Experts of a small language model.
Experts: 208 SwiGLU neurons an expert, a softmax router.
Training: 233M tokens, 3559 steps.
Below are experts of layer 7 (counted from 0) of a mixture-of-experts language model. Rows are named router (the router's row for the expert), gate (a neuron's input weights, with its number), up (a neuron's input weights, with its number), down (a neuron's output weights, with its number) and show model dimensions 0-191. Each number is 128 + 32 x the weight over its row's rms, rounded and kept within 0 to 255. Numbers have three digits each.
After each expert's rows: a language model's description of what the expert responds to. This comes from a sample of Wikipedia text that the model never trained on.

# expert 0
router:126106135151133149130140144102145123118098080179123184164150119102114162086085186133084037167174153145138154047154160176135129133079164122105142120120166129104138164143158125116109134142133152097117113149110129150085067105175152078111150099150116150163151158098145116179175081118089060124132112112148134115112157161113160159137111159159076113163127066141113132139192148153170126099123103072158148173130175106114201098142085087067133109151091130139143141089142087141115170103164117093102152156088125068088067177152156117127135166075132095125147092108141073185145140194193183089
gate0:190195183118147119141091133105163121114027056077144208180106109088066114141123113148119139121132093107108126099145125125078123178099079130158165131109157158128111097099116166104152103138128187133163066145094130123093161094177141100065172134111183164127168135118122069160087193160118096146099154114135179139155094129083131092073144147099109141158201151091131131106109121098107161128112140114137122156148126134123136132098159168152120083143156120113133086080166183139118140110164112173156114139146209110159137136107177114161117130104107163075101148100137168038143136111128122183
up0:106137121096182114151091102081072128169151083099106167140141134082090131051122130174113147078109142114128165139164099149138091120118163098178074111086151181124117120136159182161134125113113169125121131171195121142148118127139147077130082076090142154179205126161076142141076145149122147138112068087176150128141160132079115118096110125106103151181084071119121122119155106116147157112162128113189146124134081132157088060199116150088121103102062132028121187150111146141143122121139169151135073084098163124154184127138136091166056155126144150122086153150128125085114167161112165141
down0:087169129101128138131115082081091117158183092125166123170108150164140152112081143129092099163128114125148149147133125133170149187164138129196091139120140112098156109108138140079138124154145147121128140187066121140113135109144157197153091097101184143130145102151100144109137141149157168085183105165172133101141115131138128146189148114102182148093164138159102105043123096117152129133123129100123158086138101167147074151098017093092133106134107117103087097087171127137104162112123153167111130128169150152115224131093118174197114141113089149173167134172100117058133190215178093100
Sports-narrative function words. Prepositions and articles like in, on, a, the in sports and career prose, plus table pipes in game results, e.g. "in the Divisional Round".

# expert 5
router:161144095099158140097145131154108119151130167134145149092125146084153071146129123193123126122079148217107141080114139136136166158186151183080100128112176093091092073130122115114153179143136129127074072094136133097132146112173100082083082156153136195115187139098129168108125138122106152143183112127104127104140118093084115145115117127154133108205189167116109127153100153093081190125192130171072101144145125071206159103115107107092210149128113097096126155135157107047160153134115157153109123153158112205145079103108067121173087117134167079148141126151112109135139129093139150108
gate2:127150127103094162172079155160089117100138113101121123138089087137107166091104091118095106118136073142037104127120170082156162148170114116121167098117138116142203085117132095070171131125130109130145136105100146072181081215148116154110131173183175068132121086129136112145119170171117134122180078163063113156122133092139106108143198127103160092103122110163139125171086195095127117159128104136119157135117079096132151140132166179160113119149143105169135146097033148089165127140169106212189094111178111163135118121080120128121112088110151092091127112099144131066128136148141196131
up2:075110138089099129118134132099139105116130161136083110133135187178109031133147157130074094108205106112117074150123121158125082115136129068103126138078159127123122065106087160157156141089105186155128103144183098107124162101107135116112115135120059133111170136103136116127120174078157120117120096100085124139194111207124134152081116109128086137152174137098139119156091141097114041142073106186149117138112165187154156150130137102120122124126093126129148123173080069118070151126195157103116186139103072069101142117059150207138163162180179141165098104133109124152139124121110137139
down2:112087125119126139163135165114136078105093108143064164159143111152158081077143093097090164100143125149129058091127124139118154144118128081105121163160198128150145130182084206088132102155100093162115156069124154172146084138167094113140109117180122164150135141190096116109102120092087106077179110160112131189108139162116117119126089150115116114068150169137133109162136136094125128100110152077098132193172127176125186139173184132158081127099145128144154161128101092120187161182202167163126136127177094118128153160090148120095183054167106082145088116108145098124160119148200156174
Census and data tables. Tokens in demographic census prose and data tables, e.g. "The median age", householder, Total, Votes, Species, and digits before percentages or decimals.

# expert 1
router:186129093117104156188098136132131147087124141132151157131141141131109166113140095118131191094150129155107126126127109064142081129126120179098115167136051197111160062158102124072136125164164151185147197121112154144190212178101094137090124102090070134123148128169101055129098181149143089114062153177161129137093126070137102158135147167165055136063148122147113168114141092159111121096175093148167145143146127148130096113105162142160113145096096145135125115098113102103160079149148084079122124107080148087118084158119185116128167180160108145094113124158119084076118160089083138156
gate0:152129101108142107160143047070134131127115202079132110098125151199126133183127060113130151156183122096102109065095114107145118087095136099172119169133126152101118084153109141086073097159137132147135102128124135133153110115139103129116107126230091141115194124164140171085125179128095179081130162153137143114082202122145122116162149098151203139088129163102075100132084101114113136083104089180169158147158098177080093118195146115163128090111178124123117098169110166139088144113096094088104123128132154113080118065165107098114133103145142166156114061097110122096160180145118093107
up0:170115179106055098114190061156138228127074153139125145101113106122127139140163135129088142122171108129103110095180108080183087091122124123107112178146192147117141071063121109030090127171157128105097158116129148081149154125131157177137140092163138131169198097122116131092123105151132176141099168115096162108124140145147157116114143136090154153127070138159107108129121086146108155107170202193077132158173118157203104121082124068156124098150148169144148087121129099101153172122089131145125134119107191169105121116107177101101083141099125137170124145056168136132118115104114146110
down0:121144139167058060148201075103121166131054143118176113065061186131151155161128104134116145140133127118077136112149103083169121081114132091105117162168139148127171127176097111118114120151183099118080153144121147134125100165145161124077124165171085190138158109145178169072135137121174206081117154136083139128069152176147156135149107122121197116126127165132098121148165135153102098071161134167148174181107120130122159058143103092129163102120192167150143124133130103132121139116119118099088150114197140118118191084148133112077178132152120203192129127089117161120143137169126134121
Symbols, lyrics, odd bytes. Degree and prime marks in coordinates, ISBN digit groups, stray encoding bytes, and word pieces inside quoted song titles, e.g. "Tell Me Why".

# expert 11
router:089149139155133097101120109099127149126144153093105139131114177144107110205135129149127134167099090156138138172157195148141131094164117151159119108106113056177152166101122117177098122112140094098169133153085073146125108169114116195125133109163061079141097140117140123152094122160112163176124135160138111124162117138158098122131113107097143112164193114138124076157082114102077112101085093152095140134096091150094090157130083124097110178140195097087110070138163096114121081250122182117096106131121135116052165105099132072119156177141189114190115183099106173103095078112127160082
gate0:120141095141099142111144204164102087093145161089149118137146145207194176097126128154104107126119113152069157083107108047178086135116071110131138117123127148112143147109145144107128110141092111141175129152091106120097084146037144204124128162131178134130109193045125146142078106151097109148146155166182120113099158135079091124108163137130133121141145134104077090184126056066105114124113124195150115166151142093095113117169138170153080086141190167125101109155107141116118039106077087119112157108107127161128146147090096061129117103117113123124144118140148193153131146078096153132
up0:065066141170120105157070156069119115146081126181119139183124111068120091125137149136088068113164133104175122148092113179092205129091159156068156115145151061091112120172118145115128192092156161175071148110193107186121168066196121144118163106165155096107127060176108123126150173059112122109106086113105123170177070128119169118131116137137165108114129119116146145107176208159177132113127098056143117126067150148173164094107141104103140138115093104128122140129127139116159158151140153129130104138134134126176161123139149128175158152144090077094136162119134113154176110154159107116
down0:094105233131129095150061060120167177174146126153102098155109106051096157119095108114097091124179130111123151166151146191085135106149143158165081113130231083169110131156135127162124164094156155086125102119132165095182163098123094078108208070109124116100129083131104113119125090170126133163153103156080133161111110108159128150127167136139053143122149110127131123141138111169180120137123121053117125110127153175206083152109142105115178194100157082095121170184115109113142117110116059107137123104117147113157152099138157113087145126100129123096115149120152185146133116123108108175
Personal name endings. Final pieces of first names and particles like de, del, of in names, often after sports country codes, e.g. Francesca, Katarina, "Princess of".

# expert 10
router:097095151234157148166110167142116111126159066146083131137156121146123132132111111093194062123100218112180144111135115138116133062091102116017153143162154110179117157129148181170174125093114140107134105151178099082109131097169144130109128139093125093073125069070130108144175108120164161095145110131127085152106144166075146115105131105108126134047161150161172168141116145147116113139127111088103143170109161109133160158130130166140059130072123092122137170105122150190141089091159133054160112152171144118157182137127088130120115148175096079157105136095116157161122122153124126164
gate13:138152165155156142064157080110161106140128149183092148160173099128176178158122149113138131170159055160142133132122099091146151152214078165140129182130178117120160131147129153129153203124088073113107168156166143166085121137118098146114114147108119149192209168110172188140081121185112170096098100126116063155085132150133119138119095104077091140133055128142110088098071132152144128150117099144082141154111083133134111178109118110129166112087121091114099091061085139142092098171097105124163135165173068144108151098141142122146148124169114135133124096107191074186144131096111161170
up13:134127127122092112127044130171170144100146163117092117075164103063077094106146030177176080180130164091100165145141095165106149147143105099121140102121135146127131143083119174123183062102105142118128065118136166130113110114118167106135182142087081162121108142168079128166140127086089132190149115107147134110068170119136075145203177197168110122140112163101154169145203121114175145123166117117107148116167154151110144139130140166113174094049106121106156148172115126108141177131144113144127154099116140101183165141080097135140053174132120164132130148114157132099126130186146128081
down13:127163139092153128161109147125082090128149147165216081156123119070107068066143182110110154096163133173139164119118146148153105144146145115114075136059125109124144086139166129098122141154108104127074162150106109162064154134136134134117116154135124119126155165104139092142154102110116102114109137139142104117124156144196167157140066133110132150161113125141211128118124126163134139100150119144154151170255049110117129169102172136093083114121117139099106107140151123119109127157134072073086133228162113174101098077156165047152115187145146176121165132110154109191145078147102103148
Numbers in tables. Number tokens and spaces in tables and infoboxes, such as dates, elevations, masses, vote counts, e.g. "23 March", "2,200 lb".

# expert 9
router:185157134050098195117107067115134141100141151123130144131130098142113127136123082104112145117144077121079095089100126094135114163156113155198130127126090175127124070135100112103102111153157179137171178140129167133195162160123091165128142150172076105108184150126120084107065143119088156132121137165123144031135142129185155141149181166145120106117081124155084107082097108096133144091120144171135087091216132182117048170129175141144099107106182144125174098160152114130145120072098128097164131075110115092114080130131156108144097129164134165082104105090121125076072188123143100125
gate0:155145197133101069123126078081164148109122051129070163095110099117092144154187118097127115078125144137093085104123144078166130215153179100124099192115142141109193165124142080114053178122099106151100130167181145113123125122119126143160080152209125145130218100130102112138120140146130161171133194141129148117068140152198121125144160107106103099147136107084144164148099100164081094149152110172083111189141161171099098129131151135126098106101151116103126119151145159090083124109093138075113113197105131129157122186121118107186107131150072162114118138140137162100078126095128115098
up0:127109076110145189148136174168066144139161159132146117118146126162153157104092143110114144103111101163136101137134106138136092088076050179132124090143076119149142116197109143057174145129130137089095046084107127165130171076160109133164131144109128106166145105153159179132118098134148075103133085108096166089172134117178110183126077152092141119168106150185137054145119142135154155149066162026121135109106143096150124145106056101134135188193154131120118132148111102167095133099157175118137159102083132130143127104130110116125122119083142104099113230100122149166167133186124143163
down0:094103093128139148116161114124094087176109146139152087085135135176105179081082067104124106089162131163099149075129126103144102112110142186092105140114140120131133074138102169125177052109133135122132133114134102161146190100178079163170145106145131120131099124210152117043080109119151127158159120099136116116152170119096131163106135154134153150151139164131121118046088171137138125089126139107130107131117117091135152104111093193110166237149151137163107131109109138216139136166154176125137119127102118108162048101114151185176168107161128170122094176102081177113173127146149171194
Foreign name fragments. Mid-word letter pieces and accented letters inside foreign names and place names, e.g. Oleksandr, Đuričin, Baku, Colchester.

# expert 3
router:125158143110140073099098174130131147149047123161098128091111121077167117098138175151084103111103165136102187206170149145073129143081121131176115100155099198122157138110083080127049121134123108117123147075109135149057129091101143164149132094112096083131151174098098148178085096139101088100154120078116155153158117193106148105125109122080119179106134093038142173172116165100083103144117132058131156116112191160098119100171144097113170099097130151129127098118094131118120212086128122078118150144155166132152115127125109153129118167100118084128178172073164141148137069146124114133
gate1:183160137098082119119132112167104152083104150118109139163158088162171146124093132082095015140161143103117126107166147155115119190091180151062179144122164152112122138081130162148100134153189164124205129153116101140121107098147171123108130141103144121157152126082121148153154157172092159117172103159115152135182198125111115142141114098133081093112171122092172127112086153133183107088106064058089140140181143127179142093124106097101113067096169161112128132147128080122138112135141101101104199142135125075120095113145152127095131057175187101152182158116083100128074109131185132121
up1:111123097156163151155144183139130092144156086126117128081103134063124132164137126134199167088128154101094148105114106078110095060090075128197113103146139095196148159161144088130145086148107135112120148070123149074134125178129133149122148095149148136112118189143119141124138098058130125108100108109128089140115104091079086167116141154062169148095136161131109110112194117139051129143123170222173100145128075151118127151145127181137107143146118152118117121178143177147138160132130106147208099169117095236101107108123090114125138161062093110105091139127113136104204179161116103131
down1:137086114140113197127122162151124104126217154110145151082082134118118171151157137108064147143128146121104125140174074184075094102058126126120104119103190129121105184135168122113126137129174133156101166117113080127104144216148155150180099151169143116179119154117115157142147064142109120147147105120174203163142186117073096176134180135165112055148138156110134152161120128111080090103141104138206158138077110131185144114132137130128085148145144107111104094190128174155173094091089107076125095129126106145158077115138083164132105200099115085144105115111125136128125150152199102091
Possessives and determiners. Possessive 's and pronouns his, her, their, whose, plus the and a in biographical noun phrases, e.g. "his wife", "Jake's coworker".

# expert 7
router:119156147142113109132105134117099092115132123190130101112098154154084079110117170147140166126117124049138177122109108112182142123170081112137167116079130122118084188178099098137116158068093069160136134131071102164113160097096131109083192140154099153111116138131148212143128122150184184097149140162140160145175141138125099060123137109109169070070171186080222100151106087148052086148081127114117151079151124114161156145144163138150153133113114130185144115086155110098062074059109116144153150117126124189123144105176130166117115093131113134125104158125191097103144139123108093121
gate0:085151101125135188122134147181111186189120109130087133085082176141166083123145153146186129105131110123145131183173188142143163136127114158189104105069034085098136105122086098082103087135114154109129157110161150142168096149133177146137117178117116115092084169164124127157103057119186154137161174144192128090148158119106116112053139118107122099161099114111158143097052114102102070101107144094105148105161144122082105118199129184088157077146120108132143099178112065137152161124119145118156121158180180072122131106142136133130123147114086127164130134158094109162128149101103208121
up0:130047102125144120119103119049143161073147167135170140150111087157099178149130110114106142147183107013133128108055136123142063077118113139091177107143112139141115118098157141115157157161133104149124114116100120142163139115121073125132130113096129190093168112140115115122120123157143146078166148104078126098127133147174088141161117178150151113090138156149055099147190129129118142155128093158165055132175133131160124162113150094149070154120112152124125117096111181176152122152110162081193095170125064095134133070098099151105108176181146117138095106134153112108144094150119049221
down0:127116143110116101119106168145155124194183112129149182096162113157142104104106110153117154106119145147149143114103173107116073120182145106135179088157096187091150167091111053084091140085105154108121114100162119145189144094166079119164088147055147125058152124161124118111109163144140137150196104119136126146154161132186099138089118101086101117106170167105146112070165156110055163163110154059142112123154127154185104134141078137128185114143125163157143182124169126115145182107069144129121123092134103093130183123131106144148089091042108145105132146119092104156143154130225059109
Verb endings and participles. Verb suffixes and past participles after was, to, be, is, e.g. moved, located, used, "clouded", "proceeds".

# expert 2
router:116119064199122124115105157140136122164108115075156109167127123123149136102117161171148125123152096104168123212111129184125150097079147124115144174101136059132144137119123131121144085170103126156125144089140121073142049146120110147129100130158173125107058128155171101110159147060130076148114146136208145173103149183110125162077135127108161118155123095181111145138178134133182111160117149117193135152114060046115132137070110111141073114142099192141147157166068168154131189131145057084072133134144106147127194095144091120122148100118095099091138100133098184091146131119143109177
gate1:097153144130142092099145127140124147149116155138220148098137145077129117104102094161158138130116096121127110243125119115072085102121102174179089116141097058156062125082152142138158064096098111181130110112134133090116110216122107116135166139156117132129105076110169115110149140139093142121156126122150123108145137122054099154151174142143144151118104104118108108123147108181159071093134098166122151137154124105085073152111129171160045076178184112104144119185128160123187095139126164130177156139176160124196134124160123138137190120167120124119173151165103191058112137138099163089
up1:169109098184128108132137096112047082172099113076137082148173142147116156115155154150119138133125141154102106176162101098139171116144124107083196088157137104186094103090123094156164159157159102126138127130134128120129176121135158139139116110115138116097151074111122124125186097117068065124110111140191153133107062126120147113117126174126094096150150170079074125141110138119126138128166094026110144143126112156209155205071118096131141144095105175116157171128098133139168110090096163119162124134087080143141092100160066118123186118195164070145108153146119136111053070146061115121
down1:101059126174142154141150101114142082137098106090162082122111108100144128141145177134173188138170104166123147113146149115144131102155125116153154111131099145129114111115156100196134131143160062136191114093073135158135105120116145154134082085133177047125144138148160142109215114116088131129112166086131136098140107143192164142142159126134123116151232161142136107120129075155167158104124133090125200076093098095068139141036153093139177080080163181135150131164111130135127147084074154112174163151092113089092094102151104025137145119162147131083168175131132147149124127114128133108
Commas, colons, conjunctions. Commas, and, &, opening parentheses, and colons after infobox field names, e.g. "Displacement:", "Nagoya, Japan", "Applications:".

# expert 4
router:065114193126109133119096127147125136161123094095142084164105056159120105090142114144115192118141144120130113169124117114153081126123148082168105124155124057168112123111157141191086107128079093149086122135134137171148132141111161170131147127111200093167099141102141187094084142092180145145218142143043170156127116071117089160091100120148118144143126117059108119097108126122121127126133155144173100101117075123132094143099108171168136038138122103083142111150127155114092084104093207178107130160120136197142127104133190172068142164103116156172146090106161097117125101114126122056
gate0:130151133137082147127163137163041109117125125100185140144157113085128126102142126132168171141159132098153068095104145105104111051138088062140192120125105168102142105122171102153151137108102090109143102151101128128112147110150161116104190092156118124139060099170160137087057077115184121193129166077167110087136096117117162132146136106139090138135109095118119078121108124119133148036128134164118105103163129118063108066088134124111146163124207161159127114118075176119128135133148205200188098091107121170161160110184162160131122119194139169119112111084124132128147086070116127145
up0:093103159140114104140183172156127157203201077173122100062078119146074112103109074116087167092158134151139088119110182154142112153122133145116123193102109085204087121180172139174108197070146168103132077139125154138119133104136087103121105166086110093148171104097119141070107102086103120117145129078115134148147147174086082117144146162146119183103163037082088127108169090155154177143124057136138113116095116126147126113156114129149152059143207122123118159154136136159093114107140156168126177140098129067100139173144113130100140130122140137122139124129133102051103111172127141112
down0:159113188150161144144110226112118149136141160140087079077104088115141173195107131160124152135091045138134120147092138123126177122151158098088155132155117100102094122129133188185104143047088138140155173066156090187124163099114089120106167106136102157132176126119151088138177116100131117068070152100107133116094086143112154137115167141099150192108086109116118157158141143140091168141181106097089103133156106145091114113134124114109159050162181103191162149116101197140101107140073094109105144163113143167113138084142138094115151142175092156167119095127048158115171126152151108151
Institution name words. Words and suffixes inside names of organizations, governments, militaries and wars, e.g. Court, Army, Royal, "Second World War", "Union Election Commission".

# expert 6
router:150141115123126079188194079111090162046143121085105116142121182106122153136162057126139122132168121116142097105135145143102122154099154032142139077126112123154125137109176145187163099080072137187114083173114134137063113108128148072170167107102213130173140100089157133092152110148091138109153095099134082147108117084124149096116101139154117109170077178146142145122143204155137140145082143144151142144120170169173130105111118062140147147186155150128078113163101118161160103196169164205144123155099146114200094113113091110097156130160113161111085107144099133125138115130094141148
gate2:115121150102151135176128124167121140202149127151122156115124127132131094096106051171196147132120143152129128128115125185046090165089176128172148179195098109118112116145130130144097086168171086143189128149166120146095149192154119094174123138141067170114107108150071081079149116186115123119088081154117123162125107104179128090132082094069088115125124170127162130077164148122127155131117156124132164108177142166113139091141168117094160103106126073133130123168179186136116142140119128126198101080077172094122088124106079157137119110160109175092176028145121110105140129170100089162
up2:177114131135089164116142073106183134142083117099065116149159161112064148152063129094129078139161119188135100165128141074169174195094126217099144125155110112086120105113094145168151134119155150104097175144114155057105135116128117199123159193132145091066133124112157104079143141047145136096102099137159159104118122123112164145152158145140150110118149129174156194135106137136171136194133078185139128150138116121170138184114066160123205109149119123135108143123120139156168137151124098164095121130107098100154130137074161126134158164067187100072114167113156103102087172105107168130
down2:139165131118163112032089142121137105142089163138079090106157147142099133152123163113141128172065119093187126186100128142121130148102155164131136136153130105125084103115161097127106077140111132155171136083152081137146087118098132173142160134107142057131160091024182140164075134100139142128129101185150117146106147135096184145143159121140123153173162165150138080133082144113084182136126121107122106091121105123176144118100159201113163150170176173077144107125184232162095147108093073115157127091120066085182118125136136109190099154148131113124165086173100119122111089076110122144
Sports tables and headings. Newlines, pipes and semicolons in sports statistics tables and award lists, plus header words like Cup, Award, Player, Notes, season.